Weights of a small mixture-of-experts language model, trained from scratch on English Wikipedia.
Size: 12 layers, width 384, vocabulary 30723.
Training: a variant of Muon for the experts, 1146M tokens, 9584 steps.
Below are experts of layer 3 (counted from 0) of a mixture-of-experts language model. Rows are named router (the router's row for the expert) and show model dimensions 0-95. Each number is 200 + 30 x the weight over its row's rms, rounded and kept within 0 to 999.
After each expert's rows: a language model's description of what the expert responds to. This comes from a sample of Wikipedia text that the model never trained on.

# expert 36
router,237,161,226,257,187,202,192,206,181,102,202,142,240,203,167,174,205,160,222,196,163,213,218,203,244,199,268,249,224,153,237,197,216,168,212,201,199,167,161,169,264,168,197,192,232,219,215,188,251,235,148,197,208,219,179,232,218,219,183,251,184,220,158,212,214,173,210,193,230,169,198,230,211,199,147,207,187,187,214,245,188,235,212,214,218,215,179,202,151,214,232,163,197,237,175,173
It responds to: Values in infobox and stats lines: coordinate symbols and decimals, UTC offsets, km^{2} exponents, taxonomy names, table-cell pipes and spaces.

# expert 35
router,210,116,230,211,220,160,191,177,184,162,188,212,240,134,247,220,216,209,170,208,157,136,222,243,225,243,214,204,191,191,196,251,230,200,181,216,194,187,182,193,237,206,193,249,234,222,206,216,203,188,193,203,256,207,181,211,246,180,202,225,277,201,178,231,233,134,213,230,213,177,198,248,203,184,170,179,176,167,218,162,197,217,191,232,212,183,212,165,225,198,208,185,193,218,179,255
It responds to: Head nouns and adjectives right after "the", like city, film's, village, driver, first, entire, often before "of" or "was".

# expert 48
router,255,180,247,189,189,236,208,204,202,137,195,167,202,202,205,230,189,230,232,185,127,165,244,199,213,211,223,201,231,194,212,190,215,155,219,181,195,191,143,195,263,198,206,246,248,211,223,157,214,216,172,195,175,211,175,245,183,197,172,234,229,222,190,200,193,193,150,188,171,176,163,226,218,214,191,205,179,135,219,232,188,219,209,228,200,199,211,239,204,219,173,178,175,209,148,218
It responds to: Plural or abstract head nouns after adjectives, like activities, legislation, management, report, team, in general descriptive prose.

# expert 22
router,214,166,238,222,199,201,238,198,212,130,209,163,226,172,207,220,180,209,205,219,185,193,224,236,184,224,182,236,209,204,258,216,219,195,219,197,181,180,141,203,232,163,194,230,215,184,177,239,189,195,232,171,201,253,195,260,218,209,177,210,182,231,169,222,206,223,165,189,194,204,168,247,189,205,229,223,158,142,203,273,238,206,184,244,219,208,226,228,242,235,149,172,162,204,196,222
It responds to: Past participles and -ed adjectives following a noun or article, often before by or in, such as listed, painted, provided, built.

# expert 3
router,238,200,220,175,161,169,181,201,152,174,235,189,224,204,176,256,182,197,201,214,165,144,203,217,184,245,230,197,189,187,204,199,228,173,167,203,195,200,155,153,236,208,131,229,252,254,227,165,216,197,181,199,190,203,178,226,197,220,254,229,253,235,154,189,221,156,199,202,213,195,197,231,217,218,161,192,154,170,277,175,185,221,247,236,223,177,204,261,210,238,190,168,213,206,185,181
It responds to: Second word piece of proper names after a capital letter or short fragment, like C-ax-ias, C-ope, T-olt-én, Ph-u.

# expert 9
router,225,169,224,246,150,225,202,218,210,173,213,136,204,174,228,207,168,220,170,203,177,212,236,135,224,236,177,195,249,180,231,177,237,162,174,201,262,170,148,151,229,176,220,234,208,203,218,207,210,241,207,213,195,259,216,272,241,218,198,222,206,188,229,219,177,141,230,239,136,173,161,227,202,204,150,214,151,207,266,188,165,233,227,223,205,194,207,202,166,198,170,183,195,285,200,184
It responds to: The preposition of (also de, among, the, its) after nouns like city, one, part, death, as in "city of Fortaleza".

# expert 38
router,234,170,233,237,162,161,194,203,141,147,186,197,247,240,188,228,181,212,210,229,183,136,216,151,177,253,199,183,179,144,244,212,223,195,194,158,233,215,178,194,247,206,215,206,249,232,227,177,230,207,194,201,154,194,206,225,223,216,176,211,245,225,148,196,217,185,240,196,243,224,169,269,217,184,195,168,235,175,245,127,171,178,188,204,195,156,198,188,209,225,175,176,190,242,187,194
It responds to: Inner and final pieces of split words and names, often after a P, G or U piece, such as U.S, Am-ado, am-mon-ium.

# expert 30
router,222,164,184,262,159,201,169,226,228,115,197,146,220,182,212,175,196,202,213,179,170,175,248,187,225,251,196,207,255,166,238,157,212,164,195,221,233,139,157,200,225,170,185,206,194,206,232,180,190,213,210,165,215,246,135,236,207,171,192,248,184,247,184,205,212,217,193,200,167,176,164,222,197,183,219,223,217,188,233,227,158,175,221,229,217,191,190,241,206,142,196,163,170,230,156,164
It responds to: Field names and colons in infobox-style key–value lists, such as Coordinates, Born, Website, Phylum, Spouse, Full name.

# expert 29
router,217,219,231,223,194,218,211,238,194,141,192,192,235,165,175,183,171,172,191,194,188,177,174,155,215,227,230,171,159,221,223,227,208,187,222,163,219,210,167,187,214,171,174,224,272,240,225,233,213,176,215,160,192,205,176,208,187,192,185,220,284,210,176,225,204,165,186,227,166,202,190,274,192,192,214,224,133,156,286,208,186,222,208,235,217,221,233,205,229,237,196,199,156,239,150,175
It responds to: Pipe and semicolon separators following numbers in sports, election and statistics tables, e.g. 12 | 11, 0; 342.

# expert 61
router,239,174,199,243,193,187,175,164,220,117,210,140,161,168,175,188,192,182,183,178,161,229,236,165,219,213,160,146,247,206,185,232,196,193,183,129,182,199,151,180,213,202,153,241,245,179,188,195,168,212,169,169,211,202,209,221,179,214,215,206,221,227,192,164,245,167,238,227,179,202,211,249,252,211,207,203,174,200,223,170,171,223,251,211,211,163,214,186,246,202,156,181,199,245,145,184
It responds to: Nouns for family relations, jobs and offices in biographies, such as son, brother, politician, Minister, President, and the following of.

# expert 15
router,213,160,186,262,210,195,165,174,196,136,159,162,248,214,227,182,205,210,230,194,177,187,234,215,212,240,253,272,214,154,215,177,222,167,197,168,187,174,126,161,219,164,184,218,213,223,224,209,228,208,189,135,196,222,180,252,215,204,194,273,228,228,244,233,168,164,198,186,178,172,205,224,210,208,157,184,186,194,270,191,179,215,177,232,206,215,187,223,166,177,215,151,190,244,164,194
It responds to: Digits and degree marks in geographic coordinates, the line breaks after them, unit words like miles, per, km, sq, plus taxonomy terms.

# expert 62
router,224,179,225,175,181,239,226,218,216,160,198,204,211,142,214,203,197,192,196,187,160,189,192,219,163,242,218,155,240,205,227,183,213,195,226,176,190,181,172,145,244,193,185,204,293,179,205,206,235,255,199,180,222,206,200,154,217,200,180,215,223,188,232,229,199,182,178,266,244,222,199,215,210,235,194,218,163,216,219,189,156,211,212,253,161,206,168,178,233,212,188,205,218,220,183,141
It responds to: Sentence-ending periods, initials' dots and decimal points in numbers, as in "United States.", "Arie L.", "9.09%".

# expert 51
router,240,193,235,238,192,213,151,163,173,162,204,151,235,207,203,200,182,185,190,210,209,189,220,212,208,211,227,201,198,217,217,165,206,185,163,226,244,137,141,168,216,190,190,229,216,187,156,237,220,244,212,173,225,160,201,238,200,214,208,233,213,265,189,166,224,186,225,167,223,188,266,230,202,221,166,197,147,163,259,200,211,248,232,218,238,209,219,181,197,186,255,173,198,203,186,199
It responds to: Words and separators in sports articles and stat tables, such as football, National, West, team names, and pipe cells.

# expert 41
router,192,148,207,212,176,221,189,189,172,170,204,164,212,204,213,163,177,206,204,194,191,178,225,215,241,224,241,197,196,235,234,239,190,203,192,182,220,184,137,170,260,184,200,227,293,208,185,190,203,201,164,191,251,162,211,239,195,200,221,268,205,184,186,216,162,157,183,233,192,192,162,224,196,222,161,178,138,158,257,206,165,216,157,235,211,205,199,244,216,214,208,176,210,196,192,150
It responds to: Three-digit number pieces and "million" in figures, ISBNs, coordinates and table values, like 000, 500, 800, 140.

# expert 42
router,214,165,226,204,218,197,178,182,198,148,206,189,270,204,225,191,203,174,214,246,202,174,214,172,195,222,222,200,139,184,225,147,198,198,234,196,177,182,156,160,233,202,186,201,175,243,237,268,212,222,141,160,231,229,161,235,193,202,191,247,211,215,209,232,188,157,253,148,150,174,170,209,159,196,177,167,164,188,212,205,156,210,202,217,203,222,195,201,194,213,225,195,158,204,158,191
It responds to: Prepositions opening a phrase after verbs or nouns, mainly in, on, at, by, with, as in located on, served by, war on.

# expert 19
router,254,166,221,206,187,178,200,208,168,124,211,165,208,174,227,211,243,199,191,188,165,187,223,166,199,212,232,201,199,173,200,194,163,180,196,159,213,193,173,166,234,216,160,217,269,187,198,205,215,167,178,154,236,192,186,215,211,193,199,213,216,242,200,200,254,182,203,201,218,217,174,204,226,229,214,226,193,175,225,233,188,202,159,239,222,194,211,196,218,188,208,167,168,235,154,202
It responds to: First three digits of a four-digit year in dates and year ranges, such as 199, 201, 202.

# expert 33
router,242,106,217,218,166,217,160,157,165,193,205,183,189,196,256,275,195,220,200,179,180,159,253,177,195,223,189,215,168,200,254,247,207,189,206,189,215,155,183,188,235,200,162,208,211,210,213,273,181,215,203,149,264,177,197,225,237,196,204,235,236,248,183,228,184,174,242,243,223,207,186,262,208,184,205,240,153,153,287,191,156,190,215,235,220,203,205,178,219,218,248,191,206,252,156,186
It responds to: Inner word pieces of names and words after a capitalized start, often Spanish or foreign, like Cor-io, Sil-esian, Le-ela.

# expert 2
router,201,125,226,195,193,181,182,201,184,113,177,165,236,140,219,266,213,219,190,220,193,164,223,216,210,302,194,200,196,188,237,226,222,185,188,198,205,195,175,204,265,213,188,223,209,212,204,230,190,209,180,161,239,187,198,237,232,187,217,235,240,231,167,186,207,194,212,188,197,213,174,273,201,196,180,208,161,137,223,184,187,213,191,238,221,186,226,159,207,219,229,177,189,229,197,195
It responds to: Capitalized name words or nouns right after "the" that open place, nation or institution names, such as United, American, Atlantic, film's.

# expert 27
router,193,186,222,248,208,209,211,204,171,172,205,154,210,174,222,188,181,178,198,200,171,203,239,220,217,208,203,206,214,200,216,214,204,206,213,223,280,190,168,148,204,220,179,208,217,177,178,192,218,194,195,182,262,157,153,286,150,170,202,221,193,206,188,198,146,163,191,170,174,142,187,199,210,209,197,210,168,148,226,246,181,227,194,226,172,232,277,192,216,257,197,170,191,198,178,166
It responds to: Number chunks such as years (188, 194, 202), thousands groups (000, 500), the word century, and closing "=" of article titles.

# expert 54
router,222,191,212,233,195,211,197,197,132,173,180,197,240,163,178,171,167,226,257,180,163,171,224,223,227,264,223,202,261,220,231,198,199,173,249,176,225,155,120,213,249,161,190,220,242,218,168,197,207,234,202,152,180,204,191,225,167,216,252,227,218,232,150,235,188,200,237,166,186,156,166,239,204,182,200,226,196,151,216,201,256,215,205,232,204,185,189,211,220,159,213,173,177,271,189,219
It responds to: Ordinal suffixes and units after numbers, such as th, rd, -year, minutes, percent, kg, season, as in 18th century, three-day.

# expert 12
router,231,169,213,252,181,216,204,260,182,153,219,87,192,210,176,217,213,218,194,195,172,194,234,222,209,210,230,239,218,234,256,204,174,162,184,143,215,203,203,156,261,157,220,182,200,223,227,196,244,220,170,213,181,234,206,241,193,144,238,211,212,214,213,166,230,183,196,196,191,203,199,229,234,239,193,225,170,176,216,156,190,240,239,218,198,209,231,193,263,193,193,166,203,199,180,216
It responds to: Table pipes, spaces, percent signs and numbers, plus census-prose words like husband, alone, median, income, Registered, Turnout.

# expert 18
router,217,146,231,196,164,227,150,180,171,179,268,226,191,149,210,170,188,150,233,205,160,214,197,203,196,254,222,187,191,226,214,222,247,173,189,219,231,215,153,208,227,181,239,234,258,170,237,177,216,191,169,157,217,203,181,215,178,219,228,214,181,215,135,210,224,193,209,229,225,182,189,247,179,257,206,226,206,172,247,180,192,227,185,235,226,181,214,239,169,233,190,169,176,226,191,190
It responds to: Word fragments after a capital letter or initial, often acronym or name pieces, as in S-AT-ENA, S-EL-5, S-asha, See.

# expert 14
router,249,207,180,243,213,192,156,192,193,159,208,200,209,146,228,148,179,223,204,196,132,240,259,222,230,239,249,211,208,199,233,226,199,189,170,218,229,204,113,171,248,206,194,233,269,203,173,237,191,210,181,133,246,194,172,224,212,163,225,218,239,234,187,180,206,167,199,202,159,215,207,220,183,155,186,181,140,161,295,206,214,245,214,253,177,177,209,156,233,152,172,169,192,234,169,175
It responds to: Pipe and semicolon separators and spaces between numbers in statistics tables, such as career apps/goals tables and election results.

# expert 59
router,219,198,207,175,176,228,214,218,209,181,181,164,203,120,202,153,187,195,223,203,158,195,209,209,175,255,229,189,210,234,194,217,220,190,225,170,210,199,153,143,284,154,209,258,213,207,206,222,229,198,194,178,255,225,192,222,194,199,184,181,217,261,173,221,212,158,161,174,198,201,174,205,213,205,151,218,178,150,224,167,224,234,170,237,223,171,260,176,201,238,228,175,163,229,131,247
It responds to: Finite past-tense main verbs right after a subject, like began, had, wrote, received, introduced, in narrative or historical prose.

# expert 47
router,204,133,212,198,192,189,191,172,203,142,216,199,219,169,180,232,175,213,174,229,186,137,220,123,212,235,234,191,199,162,251,164,255,203,166,175,200,198,189,134,225,196,168,239,303,226,210,183,207,202,167,226,171,199,181,196,208,232,273,200,213,219,184,199,185,197,196,230,174,157,173,229,205,212,182,183,106,167,204,206,191,193,218,225,213,167,166,223,195,234,206,181,190,235,190,200
It responds to: Word-internal subword pieces after a first letter or syllable, often rare or foreign words, like subsp-ace, m-esh, ph-oen-ix, Ab-str-acts.

# expert 57
router,299,177,257,191,179,205,179,191,217,118,185,176,172,185,205,201,197,184,255,203,200,174,215,112,200,214,212,228,174,192,199,224,227,195,190,174,292,195,188,195,219,163,200,207,217,195,212,214,201,209,190,207,213,252,137,201,238,241,209,199,190,230,182,178,141,191,175,238,214,207,202,227,240,213,161,190,151,178,243,179,157,196,214,232,226,174,229,251,233,269,166,192,209,250,168,202
It responds to: Pipe characters between table cells, especially election results after Turnout or Majority, plus semicolons and colons in lists.

# expert 56
router,193,191,197,211,219,217,175,185,232,174,208,159,190,184,179,191,188,197,190,160,158,156,236,156,219,229,226,160,205,206,205,223,182,195,157,220,199,204,146,166,260,191,165,282,213,214,256,196,222,228,199,186,245,224,161,252,132,174,236,176,223,241,164,190,254,210,176,186,196,207,200,217,212,160,205,200,130,183,221,142,209,194,266,225,211,185,239,202,217,205,193,181,234,199,189,219
It responds to: Past-tense verbs right after he or she in career biographies, such as received, attended, signed, scored, worked.

# expert 37
router,202,211,220,229,185,226,195,188,178,177,206,177,230,225,183,180,205,172,219,207,194,203,240,174,209,207,207,192,155,195,216,189,192,207,214,187,230,188,140,151,239,210,186,179,179,239,228,239,214,255,167,189,211,242,163,225,180,146,198,232,207,283,150,190,185,129,213,158,188,173,167,217,185,218,189,207,175,169,257,207,188,238,226,192,188,191,162,192,259,177,237,171,212,188,119,157
It responds to: Prepositions starting place or time phrases, mostly in, also at, on, during, along, as in born in, premiere at.